From a checkpoint of a small mixture-of-experts model trained on Wikipedia.
Experts: 24 experts in each of 10 layers, 128 GeGLU neurons an expert, 2 picks a token, a softmax router.
Below are experts of layer 3 (counted from 0) of a mixture-of-experts language model. Rows are named router (the router's row for the expert), gate (a neuron's input weights, with its number), up (a neuron's input weights, with its number) and show model dimensions 224-447. Each number is 50 + 12 x the weight over its row's rms, rounded and kept within 0 to 99.
After each expert's rows: a language model's description of what the expert responds to. This comes from a sample of Wikipedia text that the model never trained on.

# expert 3
router:63 33 36 56 31 32 54 64 60 23 69 45 17 55 58 73 68 55 59 47 50 48 30 54 59 48 41 53 45 30 31 59 67 41 49 58 70 55 45 56 52 54 45 47 46 45 43 42 34 58 64 37 65 27 41 35 58 59 40 44 19 55 51 56 61 44 42 38 64 54 39 61 32 42 44 43 37 38 45 45 34 36 54 43 67 62 44 67 40 55 71 52 49 53 24 39 42 66 42 28 46 41 39 41 55 50 57 34 40 61 45 44 49 59 72 61 55 49 54 34 44 43 52 43 46 62 69 72 64 54 44 54 55 65 40 45 34 48 45 57 48 33 42 53 70 54 54 54 64 33 76 62 32 47 35 40 50 31 72 54 39 48 48 64 52 41 47 70 42 42 37 60 34 42 50 48 36 62 66 57 40 61 59 45 79 43 50 45 53 31 71 49 49 44 59 67 51 39 54 49 56 40 48 74 32 40 63 57 76 34 69 61 52 35 52 55 51 64 40 41 55 71 58 67
gate0:67 53 63 36 17 56 26 39 57 48 52 59 72 65 65 45 37 47 36 51 67 55 46 37 32 51 43 66 54 37 31 59 40 37 44 48 38 49 55 48 55 47 35 35 51 46 51 50 33 51 60 37 57 44 58 52 59 35 40 66 69 54 66 56 50 69 52 41 51 41 77 39 72 63 39 51 54 49 40 45 56 22 44 63 58 36 41 42 48 61 54 50 43 37 60 58 35 54 67 41 47 40 32 58 55 72 61 55 48 39 38 43 39 51 62 47 51 53 61 47 68 38 41 38 49 57 55 52 63 33 50 40 39 52 61 51 68 45 52 75 23 37 63 49 39 38 37 47 52 34 46 36 49 33 43 32 62 31 55 57 43 56 51 31 51 50 41 38 50 51 40 22 51 46 63 23 39 58 55 63 59 49 57 48 50 46 50 30 30 45 38 34 56 57 61 39 65 49 65 43 47 57 69 67 38 26 51 49 55 48 51 74 61 45 54 42 56 30 52 59 55 80 55 63
up0:49 36 57 57 78 37 42 38 65 63 56 30 52 44 50 52 67 40 43 44 46 44 54 53 44 39 64 35 52 55 67 40 49 66 48 67 54 66 55 30 41 34 64 38 56 39 45 56 44 60 38 53 46 73 51 37 49 59 43 45 43 57 50 47 73 71 55 36 41 58 40 47 69 56 85 65 30 38 69 39 50 45 58 33 68 57 68 52 52 39 49 72 55 30 51 45 45 28 54 65 66 59 58 53 49 41 54 51 60 50 39 51 49 39 52 46 52 58 47 46 45 75 65 38 38 54 35 78 61 51 48 52 50 47 44 74 32 46 35 43 59 59 35 60 57 70 35 66 48 73 24 49 53 54 60 37 55 53 50 43 51 51 49 46 42 54 43 44 43 54 52 53 52 61 38 39 49 57 47 53 50 47 63 36 63 48 43 48 45 38 71 43 36 58 53 63 45 69 49 77 50 45 50 48 46 54 65 53 61 64 59 17 28 56 66 54 48 32 61 55 24 29 47 38
What it handles: Hyphens and list bullets. Hyphens that open infobox or list lines after a line break, pieces after hyphens, and negative prefixes un-, mis-, Un-.

# expert 21
router:51 46 54 35 47 58 43 39 32 52 53 45 43 76 54 51 61 39 75 51 46 66 48 42 51 43 27 50 55 45 57 21 62 62 49 69 59 50 36 46 43 50 59 54 56 63 56 47 48 61 41 52 69 59 44 60 54 69 60 68 44 52 72 44 51 43 63 49 51 57 33 55 35 30 32 50 52 49 49 39 62 63 64 48 51 51 35 51 44 35 26 40 40 51 55 42 62 33 67 32 56 70 41 32 34 72 43 46 55 54 48 47 36 49 66 51 44 63 43 53 50 33 42 62 58 54 48 20 36 51 61 50 44 51 65 65 44 37 55 69 58 31 37 51 35 60 48 38 62 46 67 59 65 62 47 68 55 50 54 52 58 54 46 65 40 31 76 68 63 45 57 37 54 38 55 26 59 55 72 40 64 60 57 44 38 49 47 41 51 49 48 31 47 33 38 58 79 70 58 41 47 43 45 80 65 52 48 56 54 60 53 54 54 53 33 48 61 35 37 45 27 34 51 36
gate0:53 64 65 47 72 68 45 48 35 65 52 43 70 61 64 74 57 42 60 69 56 59 46 47 65 35 43 20 46 21 56 34 45 59 54 52 41 65 46 65 48 52 45 59 48 51 35 49 68 67 35 49 39 43 46 58 51 46 41 38 44 52 57 67 31 44 52 50 38 62 59 70 37 59 44 62 44 54 49 14 45 56 47 46 78 49 47 52 45 32 46 44 51 61 33 64 54 64 38 47 30 47 35 60 67 58 44 30 48 51 72 44 45 33 36 37 55 77 29 83 42 44 58 25 54 69 44 59 78 50 33 42 75 30 24 42 59 41 50 47 58 64 56 49 37 52 63 63 46 50 62 52 45 63 58 41 31 39 40 29 34 58 54 49 53 46 61 53 52 52 66 76 67 52 51 43 49 48 66 47 43 67 41 56 64 42 45 45 49 57 52 63 56 58 51 49 58 84 49 47 44 47 52 40 48 49 45 46 49 45 62 38 43 39 37 32 65 58 65 45 46 31 43 51
up0:63 42 45 37 41 42 44 51 64 58 45 41 66 75 57 42 41 64 51 50 56 50 56 47 45 53 41 42 65 58 65 31 37 40 44 42 30 39 75 62 28 56 57 37 35 63 62 58 52 45 60 49 50 31 38 13 43 46 44 74 34 49 54 50 26 46 64 18 73 42 45 61 49 46 66 31 61 50 59 56 63 53 69 36 50 62 60 53 88 39 47 34 71 40 44 47 56 47 39 63 66 49 54 45 44 33 46 52 58 45 48 56 64 65 56 44 30 44 32 41 40 55 44 59 38 59 64 34 43 50 44 50 47 39 48 52 49 65 53 48 43 56 69 34 79 36 54 59 40 74 48 61 35 73 47 59 49 48 51 37 53 41 54 46 56 71 43 59 80 50 37 75 33 37 51 54 57 35 50 52 47 52 58 53 59 35 35 55 62 63 50 52 43 51 62 57 64 59 53 42 36 46 44 26 30 46 46 80 32 45 67 55 71 37 43 49 69 66 58 59 56 52 18 59
What it handles: Capitalized name words. Capitalized words and pieces inside proper names and titles, such as War in Cold War, I, University, National, Republic.

# expert 23
router:60 43 39 52 41 36 63 73 67 43 52 42 34 48 37 39 36 37 44 44 83 36 67 50 33 35 56 36 70 56 53 66 31 34 52 62 32 27 53 60 52 66 42 43 59 59 55 51 53 48 61 41 34 42 57 62 34 69 56 37 66 42 63 52 54 55 58 38 37 57 64 53 62 22 49 63 43 44 57 50 68 53 31 31 49 34 22 60 56 52 64 63 63 23 40 28 36 43 57 52 34 63 69 75 46 29 77 66 65 30 46 46 57 30 62 53 43 48 76 55 57 44 42 50 37 57 62 47 59 44 34 54 24 60 56 43 52 51 68 31 60 81 56 39 41 55 59 61 57 61 60 62 61 44 59 58 51 31 49 51 63 60 53 42 71 60 47 40 57 50 35 49 33 45 72 47 39 34 59 18 50 50 41 52 49 43 38 55 40 53 45 31 58 27 52 56 38 50 64 41 57 36 30 57 59 62 51 42 70 39 58 39 57 66 59 44 41 55 40 53 65 58 56 40
gate0:62 52 58 39 53 62 49 43 57 64 48 60 48 42 59 47 42 68 63 46 49 23 57 41 51 56 66 27 71 51 66 47 49 65 59 50 49 49 38 41 20 38 47 53 44 50 45 46 46 09 49 24 60 36 34 67 76 64 45 42 44 36 53 46 38 63 53 64 43 68 45 51 49 67 50 66 59 42 43 56 36 44 62 51 38 57 69 47 52 75 29 49 61 33 78 68 50 60 38 42 43 46 45 40 59 45 35 44 47 33 60 62 45 68 40 53 58 68 64 58 48 58 36 57 40 40 48 46 47 42 26 56 72 43 40 45 41 59 51 61 44 41 53 40 35 60 48 47 49 43 54 51 45 39 56 40 50 23 27 60 66 31 54 65 27 47 65 34 52 57 42 51 51 55 50 39 59 38 54 35 52 47 35 27 48 43 65 45 64 38 66 36 33 25 47 51 50 30 52 46 52 70 44 52 31 46 38 51 49 49 51 51 44 48 44 48 81 32 37 51 43 61 47 67
up0:53 61 64 47 45 43 56 53 46 69 58 59 60 52 46 39 70 59 33 56 32 46 43 47 43 34 42 44 56 70 27 63 50 76 59 35 52 46 54 43 58 32 42 64 49 65 60 68 43 44 46 46 35 51 36 64 33 44 43 54 60 41 45 54 53 38 57 56 43 47 44 65 48 50 47 36 42 48 44 43 50 70 52 61 54 69 47 58 52 77 28 55 54 53 34 57 69 38 56 57 52 68 51 58 46 60 49 43 63 53 44 51 54 45 48 58 68 57 67 54 71 39 50 41 61 18 53 63 56 42 32 50 44 31 67 48 52 66 56 50 46 50 53 31 39 51 54 46 63 35 57 51 47 64 34 52 61 60 49 35 73 65 49 34 54 43 54 63 35 65 28 49 63 48 54 50 57 74 28 47 56 65 44 62 54 32 68 65 41 73 62 51 66 50 09 61 18 37 38 40 21 41 34 60 28 38 47 40 48 53 45 47 48 67 65 50 41 52 40 51 51 26 62 42
What it handles: Coordinate digits, slashes. Digits in geographic coordinates after degree or minute signs, slashes, the word or, and some common verbs like take, do.

# expert 4
router:51 34 76 43 65 53 75 51 61 58 60 43 42 45 75 31 51 67 51 37 30 66 30 45 44 39 30 46 64 59 37 47 33 37 31 44 56 55 53 60 48 41 74 61 43 26 48 32 75 55 53 63 40 39 33 56 53 42 50 54 51 73 44 53 39 35 45 43 84 72 42 39 53 62 60 56 71 58 51 64 52 52 59 52 54 46 36 43 53 57 30 25 65 45 61 50 47 63 36 31 41 63 47 49 59 38 50 30 72 49 62 62 55 46 53 47 46 38 71 38 60 66 43 36 35 48 51 54 61 39 53 48 65 60 42 43 41 31 66 56 39 42 43 52 63 32 55 53 53 28 63 46 35 54 47 44 50 60 52 50 60 50 47 58 69 30 43 43 20 29 48 66 54 63 29 57 39 61 38 49 50 64 30 55 63 44 28 16 35 40 59 44 69 50 30 34 58 56 48 38 62 61 29 60 59 50 69 54 39 48 55 50 40 44 71 55 51 67 36 60 39 54 56 45
gate0:51 54 37 50 82 56 57 50 48 60 64 46 32 45 65 44 48 68 57 65 57 28 47 53 68 33 71 46 74 62 70 59 43 37 63 33 41 66 48 46 50 57 33 62 42 43 39 43 62 43 24 60 21 44 35 72 50 48 33 40 50 47 50 53 63 39 54 63 43 52 56 40 45 59 40 29 54 67 57 53 44 15 41 54 52 35 53 64 48 65 20 63 70 44 39 70 64 24 54 49 39 45 77 53 43 71 47 39 54 45 65 57 35 46 47 37 27 65 44 61 55 59 66 63 52 48 72 47 59 34 72 62 43 74 72 54 48 44 68 54 45 46 48 36 48 55 61 50 52 40 52 39 63 39 61 44 53 51 62 62 46 48 55 58 50 58 53 60 48 58 31 49 47 57 37 41 43 41 56 53 68 48 48 60 53 60 70 42 45 42 56 49 35 54 53 39 59 50 70 71 58 30 48 39 54 63 53 35 45 57 73 76 32 55 32 35 31 38 54 46 31 60 40 59
up0:64 58 53 34 33 35 67 49 37 29 54 49 62 31 44 66 48 54 55 51 33 74 62 26 38 55 46 61 41 26 37 53 42 30 57 40 56 52 37 57 63 52 64 56 59 50 59 62 65 49 57 27 69 42 42 79 52 62 48 37 81 46 45 64 48 33 47 46 31 29 61 36 57 57 46 55 49 69 58 47 61 47 54 47 63 47 62 41 65 68 53 42 43 74 28 56 46 70 54 67 38 58 33 37 67 83 24 35 72 63 57 50 43 59 48 68 28 54 52 46 60 68 60 58 56 58 34 32 46 44 70 53 54 19 35 68 61 45 44 53 69 43 54 42 45 39 47 31 45 54 52 51 47 41 50 51 69 52 37 39 88 58 61 43 46 60 52 81 36 53 67 37 59 68 56 39 59 69 38 60 48 31 51 59 59 39 33 58 60 70 40 60 37 33 38 49 37 52 45 54 31 46 32 66 35 57 45 50 81 36 64 48 63 62 35 48 57 51 38 41 64 62 60 45
What it handles: Prepositions inside proper names. Prepositions and the inside names and titles, especially "of" in Grand Duchy of, Coat of arms, King of Italy.

# expert 17
router:48 64 54 53 17 25 37 27 68 37 50 80 53 51 58 47 24 48 37 51 65 35 58 62 56 57 57 46 37 34 69 51 53 60 33 56 44 57 23 31 53 61 44 41 48 59 46 55 47 54 59 54 45 48 52 35 45 59 71 54 62 45 39 37 32 68 28 49 47 30 39 33 48 59 42 67 65 71 57 43 43 51 52 53 37 63 46 28 31 46 49 52 39 64 22 63 36 41 65 52 28 57 49 75 60 47 58 47 50 56 52 36 41 34 36 57 60 58 46 50 36 25 50 71 51 56 45 49 51 31 50 49 48 43 37 41 40 47 59 34 69 78 42 61 71 66 74 67 54 54 55 47 57 44 58 40 39 39 52 37 47 48 59 71 50 39 47 77 61 51 40 28 27 46 42 57 36 46 62 49 69 62 53 49 50 42 41 55 70 31 68 46 48 41 53 57 67 51 51 56 59 42 35 68 47 56 47 67 41 45 60 39 60 35 61 49 53 55 65 37 58 69 35 65
gate0:31 44 47 60 45 46 58 64 44 39 46 57 64 63 42 61 36 56 29 59 60 39 59 63 60 33 33 47 73 47 45 56 34 31 55 47 55 34 52 29 41 43 60 73 64 39 48 38 51 52 27 59 21 64 66 58 35 58 63 51 63 42 44 55 42 74 32 43 75 60 51 49 44 49 71 25 47 43 61 61 27 25 62 30 45 23 45 58 46 45 43 57 54 58 37 60 32 42 64 48 49 62 41 64 51 37 22 61 30 47 37 37 39 43 43 59 46 35 59 45 48 47 65 56 37 59 37 47 59 46 52 68 52 58 33 49 41 35 46 73 66 53 57 62 44 64 68 70 59 56 54 55 28 50 37 51 57 51 49 41 40 19 57 48 59 61 54 34 64 69 42 56 55 39 47 52 43 50 42 48 49 59 60 40 64 66 55 58 38 24 43 45 63 61 61 33 51 39 52 62 57 54 60 58 47 67 56 57 60 31 53 15 68 48 33 43 31 62 45 71 71 59 20 56
up0:42 54 51 46 14 56 57 51 52 59 52 47 61 60 46 51 57 58 41 72 47 68 39 48 43 38 60 51 55 55 46 54 32 40 51 27 52 51 62 51 46 63 44 54 42 45 45 50 58 28 71 39 68 47 48 68 55 61 49 38 48 63 51 65 47 51 41 51 38 23 57 65 46 54 14 52 48 50 59 48 50 60 37 42 62 36 47 55 78 36 55 45 60 23 56 47 53 49 61 61 66 44 53 64 81 50 46 25 67 52 54 55 44 64 46 46 61 49 38 57 38 64 58 62 72 47 51 34 59 38 54 53 50 61 48 49 44 35 62 52 70 64 32 33 43 69 46 40 65 43 56 44 56 46 63 55 46 35 38 45 59 59 59 42 46 34 47 67 54 63 22 55 60 57 48 43 40 66 41 58 70 43 42 52 35 30 33 63 30 41 43 65 37 55 57 54 57 47 43 36 36 19 37 31 53 66 48 50 53 68 32 52 32 34 39 41 46 13 53 52 31 19 47 45
What it handles: Table rule dashes, i-syllables. Dashes in markdown table rules like |---|, and short syllables ending in i inside names, e.g. si, mi, ti, Hi.

# expert 19
router:44 49 55 52 55 53 35 36 56 43 36 59 35 51 55 55 47 34 45 42 56 60 61 40 44 33 51 64 44 49 56 44 47 32 68 35 81 55 76 34 53 40 67 59 59 53 60 46 35 62 59 58 44 60 44 45 35 44 53 50 53 36 34 39 38 25 54 35 53 62 61 55 53 69 58 53 40 53 59 42 82 44 34 42 58 50 42 51 38 59 37 36 47 51 24 39 40 49 53 55 65 46 31 55 66 32 35 46 41 42 60 43 60 60 25 65 40 31 30 56 35 51 29 44 41 51 63 46 58 60 38 41 65 59 60 38 60 27 38 64 51 63 31 30 50 62 66 39 44 68 60 46 33 61 36 62 57 54 40 50 33 54 60 55 52 27 62 45 52 70 48 37 42 56 46 53 54 39 59 25 43 30 57 23 45 45 50 70 55 34 45 45 34 46 35 75 62 36 36 55 36 43 51 60 67 62 27 43 20 38 47 60 67 60 56 40 27 62 61 17 54 52 55 68
gate0:49 33 61 60 62 43 59 41 40 57 55 59 60 47 61 70 56 28 68 63 54 23 71 49 42 35 48 43 57 59 37 68 47 60 36 53 57 67 55 61 48 55 38 57 34 66 34 22 43 46 59 72 35 56 51 50 44 57 52 44 56 36 53 51 35 68 40 51 47 41 43 59 48 31 60 50 56 51 24 70 66 25 44 62 57 61 56 47 40 57 30 39 37 39 61 42 58 67 39 65 49 61 45 56 56 42 21 49 62 50 62 42 49 58 41 62 53 59 47 55 34 54 49 47 69 43 90 22 48 52 36 58 37 58 56 51 47 27 31 26 45 48 81 43 72 63 51 41 49 78 45 47 36 32 46 48 50 51 34 63 46 33 60 29 67 42 65 36 56 46 67 55 73 53 62 55 50 63 42 57 67 47 37 39 55 50 24 37 57 36 41 60 84 63 46 44 56 63 46 37 60 47 46 65 47 53 68 50 72 30 55 67 60 38 43 30 40 46 73 52 66 51 50 42
up0:51 41 55 59 65 35 56 29 25 50 68 35 57 59 43 62 67 43 45 77 65 51 59 35 38 26 50 36 69 50 56 65 47 73 28 67 49 41 54 77 59 66 59 52 41 62 49 44 32 53 56 64 48 67 36 51 52 33 61 39 83 52 37 46 48 48 36 45 46 55 60 46 48 58 65 42 34 53 36 69 53 48 65 44 61 58 55 50 39 56 42 53 70 61 55 54 42 75 52 43 64 54 58 50 55 48 52 67 55 58 60 76 64 52 71 40 60 18 44 57 69 64 56 68 54 49 48 40 61 54 51 43 62 39 65 51 57 26 40 56 41 60 53 53 46 55 30 65 42 63 54 46 55 58 45 44 56 64 55 52 47 48 50 42 55 52 58 68 40 53 49 59 73 40 51 38 10 57 40 48 42 42 67 52 53 61 39 43 47 24 50 61 57 40 40 57 58 48 53 47 79 56 63 62 45 35 57 59 26 58 43 55 68 42 34 43 38 44 66 71 40 47 35 69
What it handles: Syllables ending in a. Syllables ending in a inside words and names, mostly after consonants, e.g. na, la, ra, ka, as in Sahakarnagar, endocannabinoid.

# expert 14
router:64 59 40 62 36 53 51 34 45 58 34 41 51 62 56 68 42 54 63 71 44 46 47 71 46 41 42 61 56 41 47 51 35 44 35 42 61 34 28 50 58 70 39 36 39 55 37 47 45 51 44 53 60 43 69 41 44 50 42 62 46 48 55 53 68 68 65 37 71 29 63 73 45 33 55 43 33 43 45 50 57 41 50 47 62 48 31 66 51 59 58 58 58 36 26 44 44 41 60 49 62 31 56 37 41 50 39 41 48 39 67 46 51 42 54 42 33 50 42 46 47 66 32 44 44 61 42 62 52 67 60 46 35 56 54 53 55 63 39 43 43 48 54 11 53 46 64 53 57 19 59 57 39 56 48 36 35 59 51 44 48 56 41 45 70 30 64 69 41 53 53 54 53 53 55 20 35 64 38 48 41 56 49 59 54 52 43 70 58 46 55 44 46 69 51 40 45 38 72 37 58 37 28 43 57 52 28 52 60 46 48 57 51 64 59 46 50 43 43 55 44 42 62 37
gate0:44 42 62 44 44 17 53 41 51 64 50 65 79 57 44 59 68 34 13 62 50 71 65 52 50 66 54 60 36 27 45 35 65 66 59 57 55 32 63 48 75 60 71 49 59 45 53 49 43 34 63 64 67 44 28 48 57 56 73 53 52 41 51 37 63 66 56 47 54 53 56 60 28 61 59 56 73 58 46 79 67 55 63 50 59 62 42 64 53 41 38 52 45 61 35 43 43 46 58 44 28 52 38 49 61 37 53 55 45 38 63 35 58 44 51 49 40 56 33 44 52 49 43 53 32 65 46 33 62 46 56 15 42 55 38 82 53 55 47 43 70 57 35 27 54 55 49 52 49 44 62 57 64 55 68 44 44 42 58 61 70 43 21 38 52 56 57 57 43 59 56 49 70 58 46 50 55 52 48 24 44 42 27 27 50 45 29 50 68 40 45 48 46 77 54 50 44 44 57 40 41 42 50 58 32 37 48 52 53 62 45 62 38 35 45 28 58 77 50 33 58 11 46 73
up0:45 63 65 36 36 52 38 43 54 58 53 56 49 55 48 57 46 38 52 61 66 45 68 44 56 46 36 42 54 36 61 53 75 53 65 45 52 51 52 51 52 65 45 41 58 35 63 61 61 40 21 50 37 29 24 54 76 47 35 56 41 50 53 56 56 30 50 49 52 28 41 58 41 62 71 62 71 41 85 48 44 53 65 62 54 63 47 58 59 41 49 79 60 29 53 33 43 45 36 54 35 56 45 37 42 52 47 50 46 63 39 22 50 53 50 55 36 56 55 48 58 52 69 46 56 44 41 48 45 81 39 40 61 44 35 23 52 61 39 34 30 47 60 48 57 47 49 44 73 39 47 06 58 36 36 61 29 48 33 35 71 30 53 40 50 54 65 51 38 36 66 37 39 43 47 23 19 50 61 42 53 45 37 58 42 50 53 55 57 48 56 48 66 47 48 48 40 73 74 40 57 56 74 52 58 40 27 52 40 64 32 54 42 26 30 38 29 47 57 40 48 52 62 44
What it handles: Word-initial pieces after articles. Opening pieces of common nouns right after a, the or and, such as st-ylist, sw-imming, dis-use, end-owment.

# expert 0
router:19 36 62 17 62 64 50 60 33 54 37 47 62 73 77 31 66 53 42 36 44 53 42 35 29 49 39 38 39 47 52 48 54 51 61 43 59 42 69 55 64 50 55 46 58 36 49 45 55 48 61 42 33 48 36 59 68 72 35 37 48 52 32 22 35 42 41 29 37 56 32 73 42 51 72 36 54 40 55 38 58 65 61 43 39 31 44 47 54 61 32 42 53 65 54 30 22 61 48 38 17 59 38 63 49 52 36 37 60 54 45 44 43 67 56 50 50 61 59 60 62 49 46 61 55 47 48 63 63 36 62 62 64 50 33 42 64 56 58 33 36 41 52 54 63 39 51 76 59 48 51 54 43 45 57 60 51 71 57 47 55 59 73 54 47 51 41 31 31 53 59 68 57 74 51 55 49 36 50 53 56 79 32 52 50 81 44 56 66 41 41 40 61 66 53 24 43 46 51 53 55 57 49 47 62 34 61 42 65 36 65 34 31 47 42 48 56 61 55 58 34 48 59 70
gate0:48 54 55 48 59 55 41 65 39 59 48 56 51 68 53 81 39 53 58 55 59 21 61 28 33 46 54 51 56 30 57 53 47 62 65 35 34 58 55 57 32 67 38 50 42 42 57 52 58 57 55 22 30 45 47 32 38 63 53 44 82 51 45 75 38 34 41 48 66 44 49 45 30 35 60 33 28 50 43 54 64 35 42 37 49 42 58 58 51 60 57 67 59 55 51 55 38 66 52 29 62 50 58 70 25 67 48 42 33 42 51 39 60 41 76 51 56 52 60 71 52 56 20 47 53 30 56 62 65 43 59 41 69 42 51 45 65 39 51 45 44 58 50 45 56 54 48 41 49 37 42 76 38 65 45 46 40 53 69 32 58 52 50 53 54 40 46 59 21 58 60 46 38 43 34 40 48 54 50 45 50 47 53 37 36 65 45 32 62 51 48 53 36 34 67 56 56 53 59 43 40 54 41 43 67 67 31 34 67 56 63 22 33 65 43 41 66 72 40 41 28 34 56 49
up0:50 55 47 18 38 48 61 55 41 44 49 60 50 53 57 38 50 55 28 53 19 50 28 43 35 34 51 55 50 51 52 20 56 46 53 68 53 33 50 47 52 47 50 56 59 59 58 52 55 78 48 57 51 32 75 51 39 60 65 43 44 43 27 59 46 54 61 40 61 42 58 59 62 45 59 40 32 41 56 60 64 63 73 47 46 49 27 59 20 59 20 85 50 73 48 45 50 65 66 65 66 62 22 34 59 56 64 52 63 43 58 38 44 63 55 69 76 11 57 69 42 58 47 61 53 50 37 60 37 48 84 50 46 47 49 44 31 52 34 51 62 73 45 54 49 54 70 48 63 43 39 52 28 42 55 60 51 62 57 41 34 72 49 58 58 36 43 45 36 50 67 40 44 73 56 35 54 65 39 66 47 57 47 51 62 51 65 47 54 38 53 72 68 49 23 42 52 54 50 60 54 68 47 59 51 69 45 68 54 44 61 51 63 41 63 42 38 60 59 58 47 42 49 36
What it handles: Prepositions before noun phrases. Prepositions starting a phrase, mostly in, of, on, for, at, from, often sentence-initial In, e.g. "in 2014", "in spite of".

# expert 12
router:53 54 60 46 32 29 61 46 48 41 48 48 68 19 33 75 50 39 65 55 40 53 37 67 45 38 53 72 54 61 48 62 39 45 66 52 49 55 63 49 44 64 41 57 52 60 65 52 34 38 39 33 44 16 58 50 30 64 43 48 29 46 44 57 43 48 58 61 47 75 49 52 37 46 65 48 67 65 54 48 61 49 39 39 38 55 46 65 47 67 45 18 65 15 46 45 70 52 49 49 63 62 42 40 35 69 66 29 42 71 37 32 65 44 35 50 54 34 52 48 64 51 43 49 47 50 63 54 53 25 31 70 46 28 39 52 46 33 46 39 25 46 66 54 56 52 47 43 53 61 42 53 27 59 46 32 44 54 36 62 38 46 38 35 47 35 60 40 61 45 46 67 68 41 51 56 54 59 58 44 56 53 49 43 63 53 60 58 46 50 40 32 35 39 45 41 59 42 33 63 67 68 54 40 37 46 73 52 64 53 58 45 65 56 49 53 52 37 52 64 45 55 46 70
gate0:41 33 53 71 49 67 38 52 45 36 45 41 54 55 49 46 58 52 59 25 48 36 37 50 68 61 32 61 57 58 47 63 68 60 29 34 63 52 56 74 44 55 53 47 37 79 34 45 42 48 42 53 41 69 62 60 52 57 55 65 40 43 34 64 63 54 69 47 49 65 43 54 72 40 61 45 47 72 44 65 53 51 59 53 44 54 53 52 43 41 56 49 55 36 74 39 55 66 44 52 54 43 43 40 60 71 55 54 41 55 70 68 37 40 42 46 34 45 50 62 42 44 49 43 70 44 47 31 34 54 52 60 53 37 70 41 55 29 53 48 56 55 40 43 40 25 35 56 42 34 52 49 53 54 47 50 60 57 37 33 49 52 76 71 37 53 42 25 61 43 48 47 56 49 44 52 35 56 71 54 53 88 66 44 35 44 39 48 61 39 52 70 63 57 45 46 50 39 45 44 56 48 47 74 33 67 55 72 45 30 50 44 69 58 53 32 68 45 49 48 38 31 47 53
up0:56 50 64 47 54 66 57 39 37 52 29 63 80 55 45 59 59 68 44 70 67 80 52 49 55 44 34 63 39 52 58 48 52 23 54 47 57 47 48 42 56 42 51 60 41 43 35 63 46 48 40 55 60 65 50 49 40 25 34 57 65 70 36 56 56 58 27 54 58 49 68 47 59 53 58 67 36 54 60 56 42 62 71 43 62 48 54 79 43 55 40 35 47 43 25 77 62 32 61 44 54 47 41 51 36 31 61 38 50 36 46 45 41 53 57 54 45 49 50 60 62 49 58 49 41 46 55 54 41 58 54 33 79 59 41 51 66 45 70 51 48 49 52 44 46 54 40 53 54 31 41 63 45 50 45 45 78 39 44 51 59 58 60 78 40 36 61 41 46 50 70 53 36 78 40 69 50 51 48 51 56 40 37 70 42 47 52 57 64 41 68 28 30 70 35 40 65 58 66 46 24 55 39 59 65 49 43 60 53 58 50 52 68 49 71 54 41 26 55 63 44 47 46 67
What it handles: Table and list separators. Pipe separators in wiki tables, list dashes at line starts, colons and commas, plus words like including, include, After.

# expert 22
router:59 53 57 50 49 25 55 80 65 57 53 61 32 57 35 37 26 80 62 55 68 58 57 46 48 70 46 60 38 67 48 44 48 54 65 35 59 44 55 29 60 43 54 37 36 64 44 57 74 39 54 47 46 31 45 60 38 49 61 66 58 63 35 47 62 67 76 60 56 51 42 34 59 31 60 76 39 48 47 50 30 57 54 54 80 63 57 64 60 64 58 48 47 41 56 66 54 40 48 53 34 40 43 33 63 50 56 65 45 49 47 50 51 34 27 49 68 32 36 56 26 48 58 44 38 40 22 35 32 68 42 41 48 47 73 60 41 65 37 61 56 55 42 51 56 37 53 67 48 65 63 41 52 31 54 77 60 48 19 54 28 54 37 76 50 38 40 60 60 53 65 53 55 42 43 46 56 69 45 37 42 43 72 51 34 55 43 63 44 53 55 63 27 63 45 35 52 40 55 67 51 52 36 39 28 47 49 75 50 73 29 51 53 35 60 40 46 58 54 69 63 47 45 67
gate0:42 38 43 46 42 51 38 68 51 49 66 59 42 47 60 52 42 52 53 39 65 55 41 43 29 24 42 38 48 37 47 47 31 48 50 61 53 62 41 57 67 73 57 65 62 57 42 45 54 51 51 48 25 44 68 64 58 26 31 50 46 58 49 64 62 54 41 39 91 44 57 43 43 25 41 61 48 56 55 48 47 56 47 59 41 55 60 29 44 56 81 67 70 32 52 43 30 51 41 48 51 22 40 53 59 52 44 50 52 51 44 39 28 31 24 56 53 25 43 45 36 38 65 29 76 38 44 58 43 48 58 44 37 51 35 41 56 64 66 63 47 36 45 30 39 46 39 49 55 50 25 72 33 49 38 23 57 45 53 40 37 50 64 51 46 47 22 60 54 47 69 36 40 57 47 58 31 58 31 55 51 42 66 60 45 47 43 35 54 50 28 53 48 58 62 38 37 45 47 33 38 43 73 61 58 46 27 43 48 47 49 51 46 48 42 30 60 41 45 76 43 69 51 54
up0:69 46 32 71 49 51 64 43 51 40 48 47 57 38 41 41 56 30 54 59 29 53 41 62 40 58 53 50 87 54 50 49 65 68 55 46 33 78 37 47 71 64 48 44 46 55 40 52 50 72 34 47 45 47 33 42 55 44 62 43 60 51 48 49 86 27 53 52 36 53 48 46 63 44 48 56 47 70 46 49 62 70 61 57 49 39 20 49 70 35 55 59 44 63 44 36 66 49 52 59 21 53 51 46 67 51 42 63 56 77 40 70 47 38 53 59 28 51 27 52 43 54 68 55 62 44 64 48 46 32 82 34 53 60 67 53 45 50 47 78 62 37 58 57 38 52 39 60 48 44 46 79 38 38 51 36 49 38 49 47 55 66 41 42 40 41 54 35 59 56 49 50 51 41 58 59 53 67 35 34 54 39 62 32 61 44 41 60 58 46 51 51 25 50 54 49 37 54 61 26 44 41 49 42 47 49 61 43 50 48 41 36 64 33 61 44 51 50 45 63 49 58 83 41
What it handles: Noun-forming suffixes. Derivational endings completing words, mainly -ing, -ion, -ment, -ness, -ary, as in Shopp-ing, ill-ness, Diction-ary, king-dom.